From a checkpoint of a small mixture-of-experts model trained on Wikipedia.
Size: 12 layers, width 512, vocabulary 32768, 152M parameters.
Experts: 2 picks a token, a sigmoid router.
Below are experts of layer 7 (counted from 0) of a mixture-of-experts language model. Rows are named router (the router's row for the expert), gate (a neuron's input weights, with its number), up (a neuron's input weights, with its number) and show model dimensions 384-511. Each number is 128 + 24 x the weight over its row's rms, rounded and kept within 0 to 255.
After each expert's rows: a language model's description of what the expert responds to; "gets" lists some tokens that make up at least twice as much of what it gets as of all text. This comes from a sample of Wikipedia text that the model never trained on. Tokens count by the router's weight.

# expert 4
router [ 85 101 117  93  88 138 127 176 137 157 151 145 156  92 182  98 111 124 135  75 136 130 128 142 124 155  87 117 128 148 111  99 133  85  91 115  98 139 155 118  91 121 122 102 134 130 129 104 147 108  98 135  89 157  83 119 118 146 122 178 119 137 159 148 112 104 115 142 162 138 120 172 126 110 138 136 135 115 107 109 108  86 120 116 128  80 135 142  97 184  90 144 150 128 132  92  98 142  98 144 115 128 123 145 108 146 130 171 147 150 123 131 142 126 120 144 141 117 164 106 128  86 108 130 119 117 109 144]
gate0 [103 143 146 145 128  84 100 146  86 131 128 174  93 114 101 125 142  91 100  96  97 143 140 131 113 119 116 152 154 105 141 124 143  87 126 142 163 147 125 125 144 150 130 105 105 129 122 104 153 160 125 130 154 146 149 102 128 112 131 116 135 168 151 116 111 108 159 122 143  95 127 143 123 102 105 118 153 160 124 150 114 130  85 119 164  99 145 134 101 127 137 139 103 119 143 130 113 145 103 128 124 135 179 139 106 116 130 186 141 157 130 114 130 130 150 138 172 117 173  87  94 141 118 113 165 126  74 155]
up0 [108 179  95 130 122 100 136 126 104 102 103 107 103  96  99  82 113 149  61 111 122 134  83 130 178 151 118 150 129 135 121 143 115 121 112 128 100 127 131 125 149 126 114 144 123 141 147 113 148 135 153 163 107 139 102 173 117 159 170  96 100 155 112 130 140 107 128 117 130 115 167 135 124 127 137  93 123 141 138 202 149 124  72 116 146 145 139 174 140 108 150 120 131 109 128  64 114 144 141 129 120 132 104 127 118 108  76 145 123 149 103 114  90 118 131 169 120 118 110 150 170 185 132 123 151  90 134 158]
What it handles: Determiners and possessives
gets: " the", " a", " The", " his", "'s", "The"

# expert 19
router [154 150  89 120  93 128 144 160 138  90 145 130 134 136  91 159 151  96 127 127 147 126  83 125  63 112 118 105 162 163 112 107 146 148  74 165 166 169 161 114 122 101 114 124 152 141 154 150 137  96 158 106 141 111 127  93 163 134  90 122 118 110 141 115 160 117 134 155  99 119 178 139  79  77 149 128 127  98 118 106  96 136 144  67 144 106  96  95 180  64  90 152 150 127 146 149 126 124  84 118 129 120 108 106 122 132 128  73 130 144 139 148 133 143 129 138 151 152 133  96 128 131 128 136 162 109 121 176]
gate0 [161 138 135 144 112 147 141 165 116 121 131  95 153 102 116 126 127 140 100 147 125  91 115 121 153 108 143 116 153 112 132 121 123  99 122 127 125 164 131  98 135 117 128  88  80 136 142  87 134 127 154 154 165 121  94 101 184 165 117 124 113 111 135 134 113 152 135  97  96  72 164 125 142 111 130 139 107 138 111 140 122 111 103 110 162 123 101 155  90 103 159 109 113 137 138 108 115 179 135 147 154 127 100  99 177 132 137 111 150 151  99 179 157 120 128 139 130 135 141 107 172  79 133 124 115 107 134 124]
up0 [200 141 121 167 112 141 120 134 175 135 151 108 174 114 110 127 125 141 105 139 133 127  93 118 168 120 138 113 145 102  98 135 150  86  66 104  97 157 161 148 192 107 139 130  91 140 111 100 128 149 160 130 156 110 135 146 130 140 162 128 137 122 183 146 137 162 178 139 122 130 142 101 128 146 169 134 147 137 137 152 134 134 134 127 118  94  72 140 176 111 111 106 105 136 125 126 160 112 124 142 126 119  96 145 131 175 116 122 143 134  58 143 171 122 149 141 140 132 125  82 147 136 104 153 153 114 158 152]
What it handles: Clause-joining punctuation
gets: ",", ".", " and", " that", " which", ".\n\n"

# expert 7
router [124 135 114 155 148 126 146 121 118 125 101 101 133 118 146 160 149 126 135 132 129 105 116 146 109  97 107 103  96 157 110  74 142 119 121 143 146 138 121 104 125 103  99 162 138 119 136 109 102 106 113 118 113 167 102 107 162 108 122 100 159 134 195 116 117 114  91  99 147 135 163 105 102 145 134 103 151 132 117 131 123 143  94  59 113 127  97 133 148 129  98 112 154 150 147 122 127 124 151 136 148 153 111 123 164 126 132  96 151 139 128 118 115 145 127 161 170 159 127 135 160 115 125 140 160 134 127 147]
gate0 [126  98 107 115 154 206 169 170 110 117  91 132 131 126 143 123 117 123 104 150 116 119 105 113 182 184 109 148 131 114 100 125 145 139 133 143  92 141 120 166 168 123 133 125  66 100 114 146 102  95 112 118 127 126 143 154 116 150 167 156 163 110 138 203 167  84 144 113 104 118 162 142 120 116 148 112 140 158 150 138 173  80 157 109 101 147 120 151 163 149 172 118 127 103 148 169 126 120 109 149 132 120 152 151 130 174  98 134 119 122 103 159 139 128 110 136  80 129  92 197 105 137 118 133 158 134 128 110]
up0 [140 120  89 144 144 199 199 156 133 148 108 135 169 130 157 132 146 130  62 147 117 127 101 145 165 173 137 104 160 136 129  86 154 110 157 114 100 122 127 123 141  95 141 120  62  97 122 135 127 144 103 119 133 133 147 114 107 119 138 130 109 107 156 195 129  93 145 104  94 101 181 127 118 151 146 138 157 138 122 151 183 119 129 115  84 149 128 149 159 123 152 121 139  76 123 184 109 105 125 130 119 133 137 138 140 182 126 144 102 117 131 171 115 137 150 118 105 136  67 180 125 144 152 132 119 107 121 133]
What it handles: Years and scores
gets: " ", "201", "200", "202", "199", "–"

# expert 5
router [145 152 116 147 108 154 115 152 123 142 126 110 115  83 127 113 116  61 141 124 118 119 122 147 140 123 105 148 114 129 114 104 156 138 140 125 143 151 144  98 141  83 168 114 127  92 148 154 135 133 143 106 151 128  93 124 165 176 115  87 112 109 144 138 121 153 134 134 148 104 159 134 100  70 167 123 172 129 127 122 127 130  91 141 144 138 131 140 139 155 122 149 147  82 142 162 144 146 117 128 151 102 122 127  82 135 120 127 157 143 115 149 129 127 169 127 111 132 122 145 143 131 119 133 133  96 127 181]
gate0 [106 118 158 199 181 173 125 134 144 128 148 133 127  88 152 142 171 116  90 202 106 128 117  92  90 135 135 141 104  97 155 102 137 154 124 108 154 114 176 137 121 123 129  82 154 163 109 119 142  98 147  77 123 132  95 144 132 147 140 132 115 121 137 128 148 113 132 130 100 118 125 175  79  70  90  82 177 118 114  87 107 131  85 128  82 143 177 156  85 152 146 134 132 110  99 106 147 139 103 105 125 142 127 175 105 140 186 104  80 103 141 155 114  97 126 106 144 157 140  80 110 115 111 112 129 132 136 122]
up0 [116 166 155 169 152 162 120 113 108 127 185 109 104  81 131 150 132 117 118 152 105 128 113 109  96  96 113 138  96  95 117 121 165 121 109 111 117  96 170 123 117 134 123 118 175 153 107 128 130  85 121  74 118 123  65 150 122 126 138 119  92 154 125 156 133 160 117 133  95 133 133 154 105 115 154 117 156 123 104  96 109 127  80 139  65 170 134 139 109 161 142 127 171  63 125 112 151 152 144 116 116 133 109 144 136 152 182  85 112 112 117 142 106 112 105 109 104 166 144 140 127 144 117 146 107 138 138 100]
What it handles: Openers and spaces
gets: " ", " (", " \"", "–", "/", " =\n\n"

# expert 13
router [141  95 162 104  98  95 124 155 136 129 136 103 140 111 115 102 140 117 121 125 107  95 104 116  42 132 115 122 139 134  94 152 157 123 117 117 166 147 138 109 113 119 119  81 155 113 105 121 130 124 146 174 119 127 137 124 164 134  81 120 140 150 156  93 118 115 118  59 138 136 150 138  98 127 164  95 191 136  91 105 145  68 133 140  96 123 158 129 154  67 135 111 138  90 135 162 149 138 124 119 103  85  93 119 132 172 113 112 121 138 125 144 176 139 139 121 115 139 140 130 140 134 117 117 133 152 142 151]
gate0 [112 143 107 126 154 130 143 191  92 111 129 137 162 130 118 172 140 144 108 116 100 144 135 142  72 117 131 124 125 114 127 131 142 153 152 156 100 151 127  94  85 129  94 130 122  57 130 107 137 138 145 149 152 165  98 137  97 132  98 130 126 107 128 100 142 136  87 130 132 146 112 125 113 136 129  88 143 113 147 120 107  87 149 101  87 110 141 118 154 145 123 145 112  90 138  95 104  95 117 130 116  85 125 121 129  74  75 134 127 134 132  85 125 123 107 148  81 119 155 103 125 166 132 137 140 114 115 112]
up0 [121 136 120 128 141 122 121 150  87 134 107 145 125 138 124 181 149 130 119 168 126 171 110 160 101 124 141 139 183 139 151 148 146 158 151 115 125 156 107 107  60 120 142 140 154  94 127 126 114 117 151 120 130 139  98 147  91 103 122 143 130 118 153 107 160 126 124 144 153 136 190 110 110 101 166 119 161 107 158 104  96 138 147 134 104 121 133 117 153 116 108 134 122 117 143  70 103 129 117 114 136  75 140 141 107 133  88 103 135 146 116 105 114 138 140 179 109 136 129 115 116 145 129  89 148 147 143 145]
What it handles: Table cell contents
gets: " ", "0", ")", "1", " —", "%"

# expert 14
router [118 139 115 104 150 150  88 108 135 123 131  79 131 107 130 144 127  94 172 131 117 121  90 137  95 129 135 139 130 140 116 139 120  85 135 188  88 122  96  78  89  99 174 143 125 115 158 101 100  96 135 141 134 138 115 162 158 182  92 124 146 132 145 111 140 141 134 109  64 122 144  92 107 137 167  97 147 130 123 141 117 123 109  95 126 125 151  90 139 118  88 133 140 134 133 129 109 150  97 119 138 136 141  86 152 127 137 115 141 100 151 125 135 174 119 140  96 133 126 125 138 141 116 174 126 126 148 116]
gate0 [176 126 138 115 127 114 141 106 117 114 114 120 138 168 146 107 147 105 122 121 170  92 108 151 109 112  95 150 125 170 116 147 133 126 124 150 116 137  95 116 120  99 129 144  97 120 132  95 125 127 166 130 120 168 148 138 152 140 155 111 125 136 155  86 100  84 124 144 101  85 173  96  95 158 130 133 119 162 126 106 113 111 138 133 152 144 110 131 120 114 135  88 106 152 115 173  81 145 116 116 113 136 129 102 154 130 123 138 147 115  87 123 155 155 134  71 114 136 123 115 141 122  97 123 153 149 107 120]
up0 [125 141 176 160 106 120 145 121 147 121 115 116 126 131 143 132 196 108 113 135 135 150 124 120 113 157 114 124 132 154 125 152  71 107 138 140 159 162 126 112 115 186 130 136 142 101 150 115  80 123 121 136 155 138 131 125 120 157 149 126 145 133 142 121  93 122 145 152  74 131 143 142 130 137 150  98 136 125 152 117 139  81  94 127 129 123 119 140 168 192 128 103 110 122 141 127  61 113 148 134 116 164 138 112 120 181 111  94 154 113 106 134 156 146 137 143  99 130 102 137 110 154 138 137 107 176 134 135]
What it handles: Time and place prepositions
gets: " in", " on", " In", " for", " from", " of"

# expert 23
router [119 116 119 110 144 134 107 143 118 117 154  75 153 117 114 128 126 124 131 149 126 134  85 128 156 137 108 160  88 141 117 165 162  53 128 148 106 145 134  82 139 137 114 153 142 120 105 122 110 114 113 169 120 127 112 157 141 158 151 105 154 132 128 101 121 114 143  85 138 103 160  89 108  87 187  89 141 120 136 155 176 108 133 125  90 141 121 156 154 135 106  89 161 141 156 114 114 116  90 110 122 147  73 152 109 150 115 142 166 167 173 129 121 145 142 150  94 169 148 115 189 110 120 136 154 132 121 135]
gate0 [165 198 127  91 146 141 111 139 109 154 119 106 153 195 144 168  78 119 139 135  92 124  98 116  94 150 103 124 118 131 119 113 126 178 137 136 138 144 136 114  80 147 133 104 119 132 134  99 118 153 125 145  85 108 179 130 143 103 101  87 119 137 181 114 148 139 198 119 145 112 134 112 156 117 100  94 120 133 135 138 171 165  99 108 111 145 114 127 121 158  94 148 168 129 123 120 104  33 128 105 139 132 140 144 160  95 116 174 109 150 138 103 166 118 101 126 134 130 147 107 118 136 126  87 128 138 126 126]
up0 [157 184 148 102 137 131 123 135  87 127 177 118 158 147 135 167 130 113 157 149 145 118  77 127 120 121 103 139 145 127  90 186 100 136 101  85 118 152 139  93  82 101 125 119 150 150  87 111 131 151 135 139 106 105 154 142 132 109 125 117 117 132 158  82 157 123 158 160 133 136 143 132  98 119 124 147 138 132 145 143 127 145 115 120 109 130  90 102 113 170 122 168 145 123  92 126  93  62 157  69 147  99 140 148 138 127 106 164 122 157 107 113 139  97 110 112 122 127 124 111 104 141 157  76 132 180  97 123]
What it handles: Copulas and auxiliaries
gets: " was", " to", " |", " is", " as", " were"

# expert 0
router [118  77 148 147 104 145 123 116 124 123 129  79 160 164  95 131 165 119 143  73 110 140 135 136 109 144  94 129 118 110 108 137 133 135 112 176 139 126 144 122 108 118 103 165 122 116 127 135 120 106 143 161 148 147 137 114 150 150 122 107 106 131 118 131 131 132  83 118  94  92 188 123 133 120 111  97  85 102  96 115 128 120 123 142 119 118 146 135 123 110 126 135 161  93  89 145 118 103 109 123 169 119 105 103 115 141 163 135 151 175 140 153 146 130 148 135 127 145 145 140 170 154  73 118 162  90 118 142]
gate0 [124 115 126 107 134 171 131 127 154 106 138 148 112 111 175 112 161 101 145 158 125 122 146 168 154 142 114 142 143  85 117 195 134  84 130 121 113 115 125 109 114 157 127 137 119 149 141 115 106 141 113 157 125 107 166  98 140  85 160 104 113 124 154 124 158 129 126 133 122 156 122 164 155 140 104 110 155 135 116 125 107 107 105 147  62 113 143 143 156 118 153  99  96 109 139 163 141  95 130 129 144 109  64 169  94  84 126 101 124 109 135 116 149 154 116  97 134 146 161  59 113  97 157 137  91 118 132 129]
up0 [108 102  94 109 143 110 136 104 117 109 155 138 160 130 125 150 172  98 120 153 141 155 122 124 148 109 166 104 128 140 164 169 141 116 113 137 122 145 165  33 122 180 140 115 188 159 121 121 116 127  97 125 138 118 124  82 135 105 129  77 145 121 123 107 103  83 124 148 105 131 146 144 130 166 103 133 158 142 111 105  97 104  96 165 124 138  81 195 140 153 139  88 116 110 123 123 156  73 124 128 157 186 126 169 114 127 143 119 127 133 128 155 127 109 141 119 114 174 116 135 108 106 148 158 107 132 143 120]
What it handles: Table and list separators
gets: " |", " of", ":", "-", ",", " by"

# expert 10
router [132  96 124 191 138 147 105 154 151 135 120  80 160 111 142 117 130  92 153  89  93 104  80  93 103 131 124 120 128 130 114 140 154 105 130 114  92 127 155 108  95 103 161 123 137 134 126 106 149 119 134 153 125 141  92 125 139 143 103 148 131 151 125 106 130 119 118 104 103 125 126 110 104 113 167 131 148 139 145 122 116  77 118 111  98 118 128 120 139 111 129  94 177  93 149 100 143 132 141 148 110 126 118 112 127 139 148  99 139 146 113 142 105 153 138 157 153 109 131 167 128 155  94 108 133 107 130 147]
gate0 [133 141 138  73 127 137 114 145 141 125 140 167 166 123 114  85 139 124 135 111 119 133 107  98 104  89 151 129 104 119 126 166 140 121 104 127 106  98 126 112 139  98 155 154 149 118 141 121 142 133 134  95  91 161 132 131 157 135 151 116 102  93 109 119 112 126 133 137 143 120 154 123 108 115 113 130 129 136 101 128 115 126  98 134 124 133 111 141 132 114 124  77 146 161 102 125 114 127 153 161 112 132 114  77 142 144 149 137 122 117 161 142 146 122 155  78 142 154 112 142 123 125 102 117 147 137 155 139]
up0 [154 156 126 129 141 119 134 152 125 130 120 124 150 140 113 129 157 106 147 101 129 132 127 128 109 121 143 161 107 124  96 114 134 153 119  88 120 116 199 118 158 128 121 164 121 160 127 128 159 107 105  71  91 119 150 142 128 127 159 145  98 105 155 112 139 121 149 110 181 104 122 119 105 141 100 135  84 124  90 172 130 151 100 110  99 150 142 103 112 120 104  95 151 136 139 122 138 118 148 120 137 165 137 119 137 123 102 113 126 125 122  84 146  92 144 130 131 106 124 148 157 135  99 125 140 119 120 129]
What it handles: Coordinates and units
gets: ".", ",", " United", "%", ")", " University"

# expert 18
router [146 137 166 157 129 164 122 128 103 163 120 101 143 128 129 107 148 112 169  93  89 127  98 127  95  90  89 133 112 110 108 154 168 111 125 115 129 139 125  92 108 110 100  94 139  98 124 117 114 124 131 115 131 139  93 126 130 159 167 185 155 126 161 155 147 137 145  92 137 112 152 145 136 102  90 117 124 146 114 110  87  90  91  90 106 151 132 132 148 123 110 165 150 113 131 131 130 142 123 130 126 102 117 131 117 163 100 131 123 144 123 110 147 150  91 116 171 130 161 127 129 131 109 167 120 125  95 161]
gate0 [144  89 133 147  63 166 117 133 112  98 126  95 128 103 112 188 138 123 147 118 105 118 120 111 126 128 163 104 116 108  98  88 129 169 128 107 146 117  45 106 120 130 174 124 137 159 114 129 112 134 110 122 111 160 152 167 145 120 131 139 177 151 126 149 141 127 127 145 127 124 132 146  91  76 107 144 116 125 152 169 119 163  99 112 131 134 151  85 159 112 137 134 171 141 142 104 123 108 133 110 155 141 100 125 104 135 144 110 126 106 136 148 160 102 137  99 148  75 146 188  75 149 128 174 104 140 130 161]
up0 [142  91 153 178  74 118 104 164 102 114 104 135 117  92 106 155 158  95 121 115 136 116 121 100 119 130 147 124  89 107  86  97 124 138 127  76 141 123 107 136 113 135 150  92 158 131 127 107 108 113 117 121 130 158 160 161 142 115 124 166 163 113  86 144 100 120 116 127 128  99 125 147 110  85 114 137 136 114 133 155 126 158 144 123 129 161 132 115 133 106 156 145 168 154  96 119 118 110 112 146 133 132 119 105 118 167 133  83 107 111 146 164 102 100 144  82 120  76 125 140  87 109 161 127 118 104  82 119]
What it handles: Purpose and quantity words
gets: " of", " and", ",", " for", " with", " in"

# expert 8
router [126 154 103 139 117 130 120 148 128 112 160  95 156 115 153  84 161 110 133 126  95 136 113 125  96 148 143 122 118 170 131 105 136 105  87 128 118 101 161 130  88 122 114 144 142 113 144 148 162 117 164 158  94 151 102 135 176 137  92 127 166  98 172 107 113 114 134 118 114 118 132 122 112 113 167 147 159 122 117  97 119 104 112 112 105 120 151 104 115 132  98 156 156 117 107 157 123 121  95 110 171 123 135 112 123 167  96 112 150 158 125 117 116 143  98 132 178 148 173 141 118 182  90 146 142  97 134 160]
gate0 [153 125  86 147 112 148 107 120 108  88 138 104 170  69 193 105 103 105 146 155  72 129 149 148  85 191 129 179 139 146  97  93 121 165 120 113 142 121 135 132 128 121 140 129 114 134 133 171 184 152 136 132 127 140 161 125  88 135 140 110 129  87 128 115 115  93 126 115 114 137 111 151 122  84 117 164 126  89 138  99 142 110 133 100 169 161  97 115 113 146 124 127 139  93 139 151 137 156 144 108  99 154 122 106 116 139  94 100 109 119 103 131 117  87 106 151 125 141 171 151 117 105 112 106 175 148  92 108]
up0 [157 116  79 149 114 142  87 122 126  97 133 117 119 107 162  94 121 105 148 137 119 125 124 145 108 140  90 149 130 149 137  86 152 154  93 166 144 108 135 112  97  89 112 118 121 159 105 143 155 132 143 131 126 122 185 136 123 149 130 115 144 105  89 156 104 125  98 133 130 119  94 102 120 149 116 132 137 108 151 135 136  93 152 108 179 183 109 167 115 137 106 138 105  95 154 157 145 137 149 120 121 140 141 106 144 158 126  98 104 103 170 110 120  69 126 146 102 156 147 138 134 130 105  71 160  90 128 131]
What it handles: Numerals
gets: "2", "3", "5", "1", "6", "4"